config.yaml
num_hidden_layers: 12
hidden_size: 192
n_experts: 64
experts_per_token: 4
d_expert: 64
d_shared_expert: 0
hidden_act: "swiglu"
moe_layers: [0, 1, 2, 3, 4, 5, 6, 7, 8, 9, 10, 11]
router_score: "sigmoid"
normalize_top_k: true
routed_scale: 2.0
balance_loss: 0.00951
balance_bias: false
init_std_router: 0.0268
lr_router: 0.00192
num_attention_heads: 3
num_key_value_heads: 3
head_dim: 64
vocab_size: 18631
norm: "rmsnorm"
norm_place: "pre"
norm_eps: 1e-05
positions: "rope"
rope_theta: 10000.0
rope_fraction: 1.0
qk_norm: false
attn_scale: 0.125
tie_word_embeddings: true
parallel_block: false
init: "normal"
init_std_qkv: 0.0568
init_std_o: 0.0116
init_std_up: 0.0568
init_std_down: 0.0082
optimizer: "adamw"
learning_rate: 0.00153
lr_mult_qkv: 0.5
beta1: 0.9
beta2: 0.98
lr_head: 0.00909
max_grad_norm: 1.0
warmup_steps: 302
schedule: "wsd"
decay_fraction: 0.703
decay_shape: "linear"
final_lr_fraction: 0.0
batch_tokens: 65536
max_seq_len: 256
doc_mask: true
train_tokens: 319400000
max_steps: 4874
dataset: "wikipedia_en"
Below are experts of layer 8 (counted from 0) of a mixture-of-experts language model. Rows are named router (the router's row for the expert), gate (a neuron's input weights, with its number), up (a neuron's input weights, with its number), down (a neuron's output weights, with its number) and show model dimensions 0-191. Each number is 128 + 24 x the weight over its row's rms, rounded and kept within 0 to 255.
After each expert's rows: a language model's description of what the expert responds to. This comes from a sample of Wikipedia text that the model never trained on.

# expert 36
router [ 79 130 101 159 154 102 134 113 127 115 131 124 135 143 137 152 159 109  90 152 139 131 129 133 141 125 173 168 110 163 158 128 146 110 143 143 144 150  83 112 122 142 123 111 163 132 132 128 118 133 121 125 116 164  88 154 124 125 127 153  96 130 183  94  85 124 115 161 178 132 125 171  89  99 108 132 153 177 125 149 120 117 149 130 100 104 153  93 105 133 148 148 115 127 112 129 147 170 123 151 126 122  79 150 154 111 142  84 106 103 137  93 122 115 138 129 152  98 113 117 140 167 143 138  80 126 110 171  84 115 162 169 107 154 152 142 101 139 144 179 158 149 118 143 130 134 121 120 113 167 163 131 175 117 121 137 162 144  88 149 173 140 137 153 143  82  86 106 128 153 126 100 130 147 133 112 168 151  95 110 110  96 151 148 139 107 162 122 109 112 115 127]
gate2 [118 119 120 147 132 158 119 150 152 104 103 134 102 106 169 143 154 112  90 110 151 182 136 137 134 133 114 119 154  96  98 114 150 156 130 102 120 107 155 117 103 159 105 160 121  72 134 109 101 149 156 160 152 103 196 113 107 138 135 130 143  87 137 120 139 128 114 141 126 104  90  99 129 152 171 113 144 147 129 146 150 140 145 137 103 167 122 133  90 114 150  84 136 127 120 147 159 119 113 139 126 152 151 149 146 142 133 132 137  59 101 112 117 121 136  94 153 144 135 129 157 119 111 130 127 147 148 128 104  86 159  66 150 125 124 119 138 164 105 167 138 162 158 110 110 130 120 110 106 135 171 148 124 159 115 146 117 152 143 152 115  54 111 129 106 107 129 164 157 124 121 162  86 130  95 105  97  92 106 108 120 133 144 138  87 136 140 106 143 143 185 152]
up2 [109  98 141 171 104 100 172 119 138 107 138 145 129  80 136 111 112 166 153 136 143 146 158 112 123 151 120 134 112 186 112 164 154 185 162 145 128 126 137 121 101 150 141 121 137  72 125 151 106 101 112 145 113 174 126 125 137 134 122 135 146 173 154  75 141 114 158 101 122 122 131 146 129 128 137 141  99  87 147 110 131 127 149  85 111 135 109 104 111 149 106  77 136 121 144 120  90 148 140 112 146 128 143 107 118 159  90  65 127 104 135 130  90 149 142 130 124 105 104 130 141 138 142 148 135 143 156  94 116 129 113 130 117 102 107  79  99 105 108 171 143 170 160  82 169 160 122 158 112 103 119  97 126 133 127  95 120 174 135  94 119 153 104  98  99 136 129 166 162 107 124 112 124 158 149 128 169 126 127 157 152 154  95  83 112 137 125 122 121 114 150 156]
down2 [140 181  75 146 115 102 130 110  95 160 108 121  94 111 123 103 142 116 154 170 125 128  87 137 134 129 127 125 148 143 132 114 134 140 175 127 103  79 124 138 170 133 103 100 150 111 111 128 139 146 124 100 121 150 124 132  94 142 126 110 181 165 145 113 121 128 100 138 141  95 124 130 144 149  95 109 132 179 151 129 166 107 154  90 107 126 133 119 183 128 163 141 178 148 122 156 108 171 130 120 131 160 109 138 134 129 145  92 154 132 130 131 170 154 129  91 133 129 123 117 101 143 147 118 157 138 147 170 144 141 147 132 120 123 151 156 143 101 130 165  91 101 131 153 145 100 101 143  95 160 110 153 149 121 117 111 135 152 157 113 173 117  84 122  92 157 158 174 155 125 109 168 172 144 135 137 173 131 146 146 132 104 142 133 148 176 125 160 185 128 141 155]
Concrete physical nouns. Everyday physical nouns and adjectives after "the", such as water, river, ground, surface, floor, right, large, plus mid-word pieces of such words.

# expert 26
router [139 130 133 172 173 159 141 107 136 144 165 153 161 114 122 129 161 111 104 147 144 149  91 134 165 138 135 148 105 157 165 123 150 107 143 146 110 163 129  95 130 142 142 120 158 128 114 112  81 109 142 106 146 143 107 138 161 116 129 170 103 140 173  81  94 103 104 185 154 109 186 160 118 109 140 125 160 122 101  89 156 135 169 128 106 145 162 107 134 155  96 144 112 123  90 112 158 141 136 149 126 129 118 137 141 129 134 107  83 118 130  98 111 104 154 115 139  66 135 135 138 139 154 121  87 142 159 137  79 156 154 163 104 155 131 132 111 116 121 147 147 148  65 138 133  76 133 139 128 171 136 138 145 114 105 153 129 119 130 122 153 146 170 128 131 101 164 148 128 119 132 166 166 161 166 117 146 135 129 130 119  89 134 116 121 121 121 105 113 104  96 154]
gate1 [126 116 110 136 165 148 131 160 144 164 122 113 124 139 122 159 156 121  90  63 116 110 141 128 134 154 142 106 148 118 131 180 143 130 115 117 108 111 112  99 103 132 107 110 131 126 129 158 125 150 137 135 116 176 150 117 122 139 167 132  68 117 136 110 103 140 132 156 125 148 114 112  81  87 119 135 101 140 115  78 118 121 119 124 134 133 131 112 140 152 133 141  97 128  99 123 151  97 143 112  99 155 184 184 135 152 190 142 137 140 135 105  86 124 163 119 150  80  69 132 119 131 142 100 148 118 117 124 123 140 124  98 153 136 127 131 108 180 150 132 137 118 102 113  95 120 125 119  79 129 127 189 120 115 139 179 118 125 110 128 102  86 171 145 120 135 164 167 141 137 183 107 134 141 115 156 127  95 143 144 114 108  98  96 137 137 141 157 113  95 158  85]
up1 [116 171 109 164 125 136 142 176 123 118 140 151 120 100 128 132 129 145 100 133 138 114 145 151 153 128 117 124 115 158 107 125 152 124 104 108 102 170 127 127 106 173 108 115 158 182 108 156  90 140 141 102 123 149 107 114 133 133  96 122 112 105 161 156 141 112  96 138 128 145 127 119 149  96 168 107 123 119 127 113 123 138 129 142 138 170  76 119 120 146 147 151 132 175  90 145 175 125 176 145 129 141 116 153 151 159 158 154 126 150 120 108  88 149  95 147 152 131  57  61 108 116 123 125 154 140 166  87 108  97 137 125 123 152 120 163 121 118 166 155  98 100 151 106 139 127 123 104 141 150 133 124 144 138 152 148 110  96 144  93 136 169  79  82 100 106 142 132 128 149 117 133 150 143 111 128 115 120 147 169 144  59 104 117 154 141  91 112 142  96 121 124]
down1 [138 103 109 133 204 139 110 158 138 172 128 179 132 115 132  88  91 107 103 105 130 118 144 121 128 100 157  74 145 143 104  91 135 110 134 154 133 130 143 104 171  99 161 125  96  94 108 128 103 122 122 159 140 116 137 110 128 122 108 141 148 144 131  91 118 117 161 145 149 104 118  99 156 136 110  58 161 144 118 131  97 145 101 148 131 136  76 128 175 108 133 114 142 121 167 126  86 126 174  79 134 170 147 146  73 143 109 100 141 113 136 118 140 106 114 110 155 156 133 129 138 119 131  87 167  99 114 197 115 125 119 113 134 135 129 128 139 110  95 159 143 108 121 116 136 142 107 103 130 128 144 150 145  99 173 155 128 131 128 111 131 162 100  99 156  91 120  87 155 115 142 136  95 119 121 184 129 119 144 124 142 159 119 133 135 129 158 100 127 125 116 128]
First names in lists. Given names and name starts before surnames, often after list dashes or table pipes: John, David, Frank, Mar(co).

# expert 9
router [110 125 109 146 164  77 131 136 156 107 164  90 220 124 128 160 147  94 114 135 154 163 122 130 140 145 157 125 137 133 134 122 140 110 171 147  90 129  98  76 148 131 171 128 163 125 131 129 106 120 152 160 150 141 125 143 150  95 152 115 115 126 169  99 114 117 144 157 146 168 153 136 127 117 137 137 186 105 101 132 126 154 162 120 100 126 145 108 146 129 143 159 115 119 146  85 123 105 140 154 107 127 120 161 136 120 128 121  88  98 131 107 143 104 159 118 145  86 106 130 132 133 129 114 125 130 143 176 102 129 150 100 113 148 161 152 128 161 132 162 194 148 121 149  89 106 158 114 133 138 157 118 107  92  73 171 178 119 110 145 137 115 124 139 107 104 144 110 120 135 169 128 151 159 127  88  99 127 128 121 136 114 154 108 142 119 128 128 106 157 151  89]
gate2 [138 133 138 126 144 154  99 176 170 122 112 143 152 154 107 114 116  97 120 118  87  93 106 132 107 122 153 119 159 115  65 149 167 111 103 117 142  82 117 116 114 114  97 182 106 137 135  78 117 122 139 155 134 137 131  93 160 138 148 132 116 157 113 146 132  99 121 105 116 127 157 140 142  94 149 124 147 154 146 107 128 125 126 118  93 101 147 152 174 106 148 149 101 113 122 141 130 138 112 121 140 123 144 149  81 137 145 150 165 121 150 162 102 166 166 167 106  99 149 150 154 118 136  92  98 144 153 199 144  87 150 116 105 136  75 122  99 117 138  70  92 117  98 125 100 115 108 125 154 168 141 114 105 133 170 111 149 134 157 162 139 100 159 113 133  90 106 117 139  95 111 155  95 139 124 105 123 112 112 101 142 131 137 157 130 111 123 117  97 110 148 152]
up2 [139 160 129 143 144 133 116 161 134  90 109 118 103 128 129 184 169 113 121  68 131  91 156 135 130  95 114 118 148 144 150 110 171 163 143 150 132 113 120 138 110 165 148 125 100 158 173 122 113 140 170 158 103 100 127 111  99 125 129 116 102 132 118 147 144 106 134 118 100 140 154 173 131 132 136 166  99 128 170 125 129 124 127 124 101 104 158 136 124 108 164 147 120  69 118 160 115 106 106  86 118 126 115 189 174 104 128 114 163 119 158 151 114 110  86 133 138 117 158 119 135  85 137 106 145  95 113 140 174 108 122 118 134 135 103 123 175  92 104  96 132 118  77 105 125 156 117 121 144 168 143 126 156 118 128  94 108  78 133  75 119 111 129 118 154 134 153 122 122 102 176 142 112 153 136 119  97 128 107  98 119 162 106 139 104 111 102  99 112 138 150 106]
down2 [ 71 130 179 129 130 149 136 122 128 151 125 132 196 127 170 160 135 126 139 149 143 136  80 133 138 174 147 164 122 132 143  92  99 126 104 127 115 110 121 155 105 142  91 123 110 126 118 150 149 135 139  85 131 118 151 136 110 112 136 120 192 157 167 142 154 155 142 120 110 103 132 124  92 129 159 123 113 134 156 122 116 107 151 119 123 156 152 106 111 135 138 128 147 117 113 159 139 141 139 106 155 125 126 170 100 154 126  93 128 114  94 143 109 131 128 119 133  77  94 120 114 108 166 114 173 120 144 134 156 128 162 159 129 100 140 123 127  63 122  97 111 111 158 113  97 137 186 127 143 110 177  92  90 135 121 128 131 148  82 141  89 145 178  80 116 115 130 137 146 138 118 155 114 158 132 116 137 154 107 141  73  91 157 120 123 101 115 124 137 118 119 179]
Word-start pieces, years. First pieces of words after a space, such as inst, conf, deb, pre, and the leading 1 of years like 1980, 1975.

# expert 51
router [ 84 129  96 141 135 103 124 129 159 157 116  75 144 164  92 127 161 118  99 153 147 141 129 134 153 168 128 172 122 131 144 172 127  81 129 137 151 172  83  88 137 154 151 152 192 126 122 122 111 104 144 130 141 146 141 173 140 105 139 161 102 133 186 106  88 113 127 166 136 130 141 140 116 107 128 132 154 147 122 136 120 127 169 109 115 121 148 124 125 152 117 130 104 123  90 146 131 145 130 136 107 133  89 140 126 132 141 108 126 107 145  95 164 119 138 126 183  87 130 112 148 164 103 114  96 128 133 145  99  96 172 161 111 165 141 151 107 151 120 151 141 173 102  95  99 122 132 124 126 136 134 122 184  95 112 155 160 127 100 151 137 121 144 131 100 100 114 124 137 138 157 112 140 165 131 124 151 138  98 166 127  68 154 133 126  92 132 124  78 102 137 127]
gate1 [ 88 136 120 107 147 145 139 157 121 138 131 161 131 152 139  95 110 119 110  77 141 106 116 104 141 110 102 166 169 132 157 143 105 123 110 122 141  90 110 144 115 144 123 140 145 130 128 156 107 137 100 123 124 146 139 169 184 115 105 127  81 149  86 139 136  98 102 133 135 172 127 148 138 120  95 110 134 204  83  98 118 115  93 141 141  98 125 152 120 115 128 137 160 117 163 114 101 125 152 151 122 107 179 153 146 141 164 131 180 143 145 140 144  95  83 116 102 108 115 114 141  95  77 136 145 119 158  85 117  96 150 158 104  92 121 133 151 137 117 128 125 132 117 145 149 104 111 106 140 105 151 110 121 154 141 124 142 126 109 173 137 118 138 175 117 148  94 121 134  86  91  88 156 137 102 121 144 155 119 133 127 128 148 124 101 109 114 122  76  94 122  63]
up1 [173 155 109 144 149 145 140 159 136  67 116 129 102 123 108 135 141 134 105 142 149 135 163 121 114  98 165  99 132 122 141 113 141  90 111 151 151 109 139 131 157  96 151 124 128 110 122 133 165 148 150 150 140 119 104 179 115 101 149 162 151 139 103 104 118 132 101  78 162  55 145 140  91 100 119 164 131 130  99 117 140 147 151 132 145 148 114 164 106 147 134 127 138 122 152 135 138  73 138 111  69 134 148 183 120 159 136 132 135  98 119 176 113 159 136 113 123 107 144  88  87 146 103  84 121  80 110 117 123 147 109  97 175 103 133  91 119 122 154 130 102 107 133 192 108 125 116 137 140 127  87 115 144 122 148 143 114 137 126 100 150 110 152 149 119 126 162 104 128 137 118 176 112 131 149  98 135 139 182 131  95 111 137 128 142 153  95 106 126 140 121 125]
down1 [114 152 160 127 107 106 128 128 142 148 113 161 116 138 137 132 139 144 159 148 108 165 134 125 144 167 169  88 141 120 141 123  88  91  80 111 124 175 137 128 122  96 141  81 136 110 115 127  99 129 167 154 146 107  57 144 120 101 166 109 156 148 140 130 155 137  92  83 150 137 107 134 138 135 167 122 140 100 152 115  92 146 148 169 110 154 122 123  87 153 162 118 152 128 134  88 110  95 127 102 172 150 132 105 135 138 157 147  66 117 149 118 126 129 130 113 126  96  99 122 118  84 118 125 114 136 107 162 119 124 151 124 136 115 135 147 153 124 151 151 180 114 107 139  91  95  93 100 139 124 129 144 122 124 102 109 144 108 101 143 131 109  90 136 143 121 126 158 144 117  96 131 141 101  80 154 110 114 136 146  96 149 122 151 107 135 183 159  83 184 140 147]
Taxonomic name pieces. Inner pieces of Latin genus, species and family names in biology articles, such as Curcul-ion-idae, Cl-av-us, species, idae.

# expert 25
router [122 100 139 138 169  98 162 137 116 143 118 122 148 127 167 130 163 106 101 126 134 128 151 110 103 117 138 145 105 141 141 117 148 111 145 181 132 129 103 124 133 124 147  94 157 115 121  91 128 105 138 157 149 139 114 161 118 100  86 157  84 111 128 104  88 125 106 171 157 132 138 156 127 116 142 161 162 148 109 131 150 139 177 110 121 154 161 114 110 124  94 150 117 125 125 137 173 126 172 159 126 138  87 133 137 145 147 146 117  86 130  65 138 128 131 101 130  66  89  83  98 147 156  98  91 131 140 143 127 113 162 150 120 153 151 156  94 116 152 165 130 118  80 147 132 114 114 114 110 148 114 147 116 134 106 182 151 146  76 125 134 120 168 122 137  82 110 125 172 140 113 111 134 143 134 153 162 153 111 121 107 104 158  91 138 102 157 122 110 161 137 163]
gate2 [166 106 120 148 143  98 122  96 164  50 135 108 141 105 119 109 120 116 133 127 117 137 150 132 105 119 132 164  76 124 106 164 139 123 136 117 101 137 117  97 124 127 138 176 172 144 119  91 143 102 141 121 130 102 135 172 142 129 143 130 132 143 102 134  87 154 142 155  97 159 142  89 135 103  94 125 142 160 147 142 116 102 111  87 109 176 100 159 110  95 135 118 127 173 139 112 115 102 116 123 120 125 158 145 147 173 146 118 115  52 134 118 113 112 127 139 130 100 151 123 124 104  72 116 136 141 115 149 165 135 153  94 100 145 128 126 136 159  98 175 120 162 109 120 121 119 135  78  98 124 107 130 126  82 114 123 124 145  87 150 130 130  93 122 142 111 119 154 141 169 109 135 136 150 140 148 151 158 155 169 124 141 127 115 154  59 121 158 125 114 138  97]
up2 [153 146 101 158  93 134 142 149 132 148 138 124 109 115  87  89 103 136 119 139 193 121 163 109 111 116 151 114  85  62 140 134 142  96  66 122  77 133 143  84 144 131 113 118 132 145 100 138 111 149 154 157 137 138 101 160 161 112 128 120 101 122 133 149 142 109 127 142 133 150 123  98 125 164 145 167 111 143  99  79 123 152 162 150 127 157 154 155 130 131 119 175  74  98 120 130 172 163 102 137 170 115 104 150 143 126 117 175 143 154 159 124 137 101 117 152 107 154 139 121 160 126 110 138  96 163 124 137 122 178 173 146 127 132 100 124 118 121 105  94 139 133  98 128 132 122 132 148 149 103 112 138 136 116 134 151 137 132 137  76  90 100 112 147 105 152 126 150  98 116 118 157 111  97 133 100  81  95 125 133 116 118 182 123 101 146 106 108 131 113 127 135]
down2 [111 130 114 176 105 142  79 128 101 155 105 118  91 180 130 167 112 117 126 141 153 141 121 158 116 124 133 115 110 108 129 154 128 127 125 114 142 127 136 115 121 102 166 113 116 131 136 143 112 133  95 167 162 139 146 108 118 143  93 130 141 106 118 149 145 167 104 126 126 111  77 123 103 136 135  89 146 115 115 140 102 126 145 132 146 102 121 125 121 151 131 122 127 133  54 155 146 121 164  86 112 165  96 142 104 126 137 145  91 170 149 101 117 168 144  97 115 200 183 150 102 142 141 146 129 162 123 128 134 118 146 126 102 141 102  90 123 132  68  96  90 100 108 142 129 179 123 131 167 120 138 184 111 103 150 155 148 138 127 147 131 110 144 122 125 175 122 114 132 126 111  95 149 195  81 126 108 133  75 143 141 125 127 123 101 131 132 139 117 133 155 117]
Titles of works and awards. Common English words inside titles of songs, films, events, and award names, like Night, Love, Life, Best Supporting Female.

# expert 22
router [140 105 147 136 136 112 160 136 139 173 158 133 134 154 149 125 158 113 121 148 127 114 117 131 150 119 131 136 122 155 154 119 118 156 156 125 103 152 122  73 152 119 151 117 152 139 114 104  94  84 146 132 155 135 155 137 141 118 111 139 110 120 151  96  75 115 148 166 128 133 166 167  86 127 169 150 127 123 110 100 155 132 159  96  94 144 169  95 142 127 103 133 113 138  97 102 138 115 140 132 105 111  93 140 107 145 115 105 127  77 132 115 107 111 150 133 155  58  80  98 108 160 160 145 101 149 128 147 111 142 155 162 112 160 155 164 128 163 148 182 120 153  91 142 140  88 127 109 133 155  89 114 131 139 116 170 158 160  46 143 121 135 167 134 126 139 139 145 122 132 162 151 140 151 145 112 173 129 117 119 136 113 131 115 138 110 156 104 102 108 124 162]
gate1 [ 99 130 156 130 170  71  95 163 148 135 154  72 140 104  99 128  78 120 130 101 104 145 140 151 118 167 120 104 116  88 127 133 107 136 108 119 139  98 117 101 122 147 128 100 152 151 130 166 138 120 126 103 109 147 128 157 132 118 140 147 145  99 125 158 146 116 129 118  93 152 110 149 132 145 114  86 139  99 119 140 111 107 113 119 122 122 101  98 136 128  63 131 134 155 146 127 136 103 149 136 149 131 158 160 163 151 137 133 135  99  92 140 170 106 134 113 109 166 130 102  96 126 187  90 161 120 122 178 144 124 136 105 143 132 160 121 123 152 146 126  77 121  67 100 152 108  88 103 151 115 111 147 136 116 136 191 125 107 102 129 137 151  90 132 149 114 117 163 144  71 137 148 111 113 135  92 154 118 128 114 135 103 161 181 116 102 167 119 110 122 137 125]
up1 [111 133 107 153 140 159 102 160 130 147 123  97 118 123 145 135 111 125 112 105  74 141 148 113  85 120 144 119 115 112 109 202 117  80 153 155  98 140 164  99  89 134 106 126 142 108  90 112 136 126 110 126 152 162 119 130 147 144 124 153 136  72 148 142 149 147 137  58 147 131 127 149 132 113 138 143 167 134 112 116  81 114 126 138 115 132  90 204 153 122 120 105 109 132 159 150 159 139 134 126 168 104 114 176  98 141 142 180 106  86 164 131 172 119 110 150  82 148 123 121 141  90 114 133 107 131 145 109 110 140 123 124  96 120 124 125 107 147 133 127 127 113  99 152 143 130 138 151 107 156  99 140 124 130  80 125 125 123 129 124 137  98 125 118  94 167 125 133 139  96 142 141 144 118 134 157 185  96 130 138 138 108 202 167 138 128 123 118 138 110 136 145]
down1 [118 145 142  99 140 153 115 100 111 119 137  99 129 143 186 165 110 114 117 113 138 150 153 157 149 150 206 142 138 135 116 110  87 112 139 158 100  84 150 127  86 139 109 148 108 160 106 147 144 175 128 120 131 128 137 123 120 147 143 151 114  92 134 101  95 119 172  73 121 149 138  99 142  95 106 133 107  76 141 140 108 144  89 139 126 145 141 152 151 121 132 135  99 124 125 121 129 153 153 103 137 110 126 165 119 163 114  89 151 119 154 138 151 124 130 103 149 138  96 137 121 129 128 138 137  87 129  95 126 131  90 174 118 121 140 128 110 180  95  95 124 115 135 159 124 167 178 134 131 132 127 130 113 141 102  92 142  89 138 170 175 129  98 146  84 135 172 112 116 142 118  94 159 182 113 124 139 167 135 134 131  97 126  84 114 119 132 136  93 151 160 107]
Proper-name word starts. Opening and middle pieces of English proper names, often in sports tables and lists, such as Sch, Sw, Har, Wil, Seah(awks).

# expert 41
router [ 85 106  91 165 197 111 152 144 139 140 124 144 166 123 106 167 144 114  88 141 167 149 117 101 160 111 125 144 117 141 137 121 108 133 160 166  93 146  95  99 137 131 159 135 138 116 134 114 104 122 127 148 147 140 109 151 127 127 140 126 111 104 171 110 100 130 154 145 150 135 149 180 119 140 160 126 163 155  73 108 146 134 141 145 107 141 136 113 123 142 109 141 107 126 136 115 176 136 154 174 111 164 114 143 141 143 148 149 112 132 146 112 125 112 158 119 122  74  98 118 129 103 148 112  86 122 121 183 123  98 163 169 103 142 165 164 117 138 162 156 138 147 107 120 142 102 153 103 109 167 122 140 131 140 100 174 152 139 117 126 172 155 164 142 140  85 131 127 129 136 153 156 135 141 172 135 151 137  80 102 142  68 153 130 151 137 146  96 109 139 135 150]
gate1 [ 85  99  97 130 108 114 151 119 140 145 134 132 122 163 108 114 139 134 159 128 132 154  89 163 123 131 140 104  87 137 121 107 105 130 128 116 115 132 132 128 151 123 155 167 130 129 114 131 139  97  88 146 116 142 162 145 119 152 164 109 141 102 152 107 146 147 101  87 141  78  61 102 146 160 174 110  88  98  95 143 140 162 142  90 137 135 146 102 134 152 118 123 128 163 118 108 126  95 104  99  96 157 145 176 121 145 125 148 154  89 118 155 139 128 112 133  98 108 121 111 138 130 143 114  98 124 165 152 115 104 136 158 107 102 104 160 192  87 113 117 113 118 165 132 128 120 123 149  90 110  97 183 115 102 129 141 122 145 114 119 123 141 173 124 140 106 112 103  97  75 146 134 134 156 213 104 135 141  94 126 107 100 120 149 144 126 168 113 131 133 127 124]
up1 [102 117 111 150 151 134 154 150 153 122 144 108 139 115 147  54 167 126 106  79 113 170 108 133 149 146 118 104 128 136 129 133 134 113 142  98  91  63 152 126 112 101  99 132 111 132 122 117 126 114  68 101 104 137  83 145 104 149  88 109 101 143 150 137 133  82 130 130 146  91  89 158  95 133 155 112 134 121 129 127 129 123 115 124 125 173 151 120 104 190 120 109 109 137 120 133  72 119 131 120  85 129 100 116 115 137  99 142 110 125 110 151 187 105  98 124  91 135 117 111 151 118 113 101  84 130 131 113 125 115 150 129 132 112 178 107  96 152 130 169 126 127 146 120  88 104 168 137 114 125 139 134 144 134 104 184  80 114 162 150 159 149 139 142 139 131 110 128 131 102 127 104 111 139 135 154 134 124 103 104 147  93 125 142  80 135 183 127 105 130 127 149]
down1 [130  91 137 117  79 115  96 116 149  93 142 146  95 127  72 126 186 133 140 124 115 141 100  87 179 130  98 109  94 105  74 147 136 153  98 143 131 116 148 131 117 132 142 122 128 115 100  87 126  92  94 127 117  96 105 134 129 137 172 114 122 124 152 101 150 145 121 153 114 129  95 143  89 127 162 111  95 133 136 155 125 103 164 149 160 117  86 157 152 136 145 150 150 127 137 104 135  70 138 130 132 121 154  89 173  90 130  96 137 154 154 145 150 127 124 141 117 157 141 132 125 103 122 149 105  97 140 114 134 120 148 117 138 155 127 113 149  95 113 107 139 163 144 137 146 133 141 136 165 148 139 124 170  95 100 145 137 112 118 131 187  54  93 156 124 126 167 139 126 138 137  99 176 133 125 130 146  83 113 105 115 117 134 160 101 175 127 111 160 140 128 126]
Film and music titles. Word pieces inside film, song and album titles and career headings, e.g. C-our-age, Sil-ent Movie, "Ne-igh-borhood Bully", ==Career==.

# expert 4
router [110 111 102 131 114  85 130 134 160 118 181 118 173  88 120 137 139  94 105 133 154 152 107 175 134 121 118 138 131 116 134 118 176  89 129 140 119 128 112  74 139 121 174 163 134 130 143 126 107 145 140 116 180 173 139 159 127  84 151 179  87 129 129 105 115  97 107 170 149 141 129 125 119 139  92 138 172 143 126 100 117 133 154 132 119 167 138 145 116 129 111 149  90 129 146 136 145 132 139 137 129 155 123 151 138 137 122  74 111 111 161  73 173 135 140 104 129  94 107  96 118 147 126 135  90 103 157 175 103 113 149 130 115 164 151 159  93 153 126 145 149 169  93 149 110 114 129 126 114 145 115 147 110 112 121 141 184 152  92 134 159 107 148 148 139  92 127 132  83 122 121  95 127 177 142 106 132 118 107 114 110 106 138 115 130  79 136 116  97 132 135 111]
gate2 [129 142  78 157 143 152 152 102 129 153 119 126 149 147 129  84  73 135 135  65 127 172 115 135 149 143 104 126 147  95 120 134 116 133 132 122 109 144 104 113 136 121 157 158 153 160 118 132 107 118 122  95 163 140 170 164 153 139 118 116 153 129 199 118 138 139 170 159 124 173 117  92 113 154  96 130 137 168  97 136 107 100 145 101 135 109 116 123 150 114  75 173  92 138 133 118 136 144 170  98 133  90 160 171 100 113 142 123 165 125 167  93 112 135 129 145 101 145 140 150 119 121 103 129 137  95 124 131 106 127 204 107 108 146 114 188 108 104 139 156 121 148 105 130 119  98 151  87 138  96 101 132 116 160 156 128 131 136 113  79 131 143 140 129 140 133 136 116 150 138 118 136 143 153  83  89 122 137 103 113 140 100 127 129 145 128 147 134 136 145 156 125]
up2 [124 134 124 109 120 120 131 150 134  93  79  78  92 127 149 125 164 132 160 127 161 126 141 128  84 132 100 133 143 160 150 140 140 103  84 135 147 161 138 170 141 128 137 137 124 104 100 106 156 165 132 168 105 132 109 169 145 155 162 115 113  92 101 139 133 134 111 151 107 147  98 147 101 114  96 110 145 110 136 137 133 168 145  95 124 156 111 130 129 129 116 136 122 127 122  81 138 135 100 106  86 138  83 117 139 128  98 151 130 167 155 104 175 114 146 113 133 161 148  59 138 115 190 159 112 163 120 102  93 128 112 136 118 129 114 136 161 136  69  90 129  77 153  95 110 121  96 163 123 106 120 144 153 111 108 152 103 141 141  96 159 172 115 152 132  95 120 115 133 148 148 114 155 128 140 161 196 134 156 142 133 122 155 120 113 129 133 126 155 130 142 126]
down2 [139 136 173  97  85  76 114 119 122 111 138 137 114  90 153 146 106 110 132 100 127  64 117 108 155  96 106 128 123  95 149 165 178  96 139 105 167 106 168 133 177 114  76 110 152 121 130 152 107 125 184 114 124 102  90 112  88 130 136 136 116 118 107 156  96 145 170 140 115 103 137 133 158 160 109 141 141 139 176 115 104 141 112 112 125 111 153 121 147 120  88 120 108 109 144 121 130 165 150 112 106 138  96 120 134 118  96  76 138 133 131 137 120 125 109  81 164 142  94 124 123 153 127  96 162 158 121 135 122 118 155 116 120 128 148 118 122 115 107 153 121 106 121 116 114 111 157 137 152 108 109 127 134 118 153  76 161 159 124 152 151 139 141 112 130  98 166 146 119 137  90 160 161 117 110 119  95  89 109 158 149  78  99  98 138 173 136 131 134 144 150 149]
Name particles, short fragments. Short lowercase or capitalized pieces, especially particles inside European names like de, van, der, und, l, al, El, Le.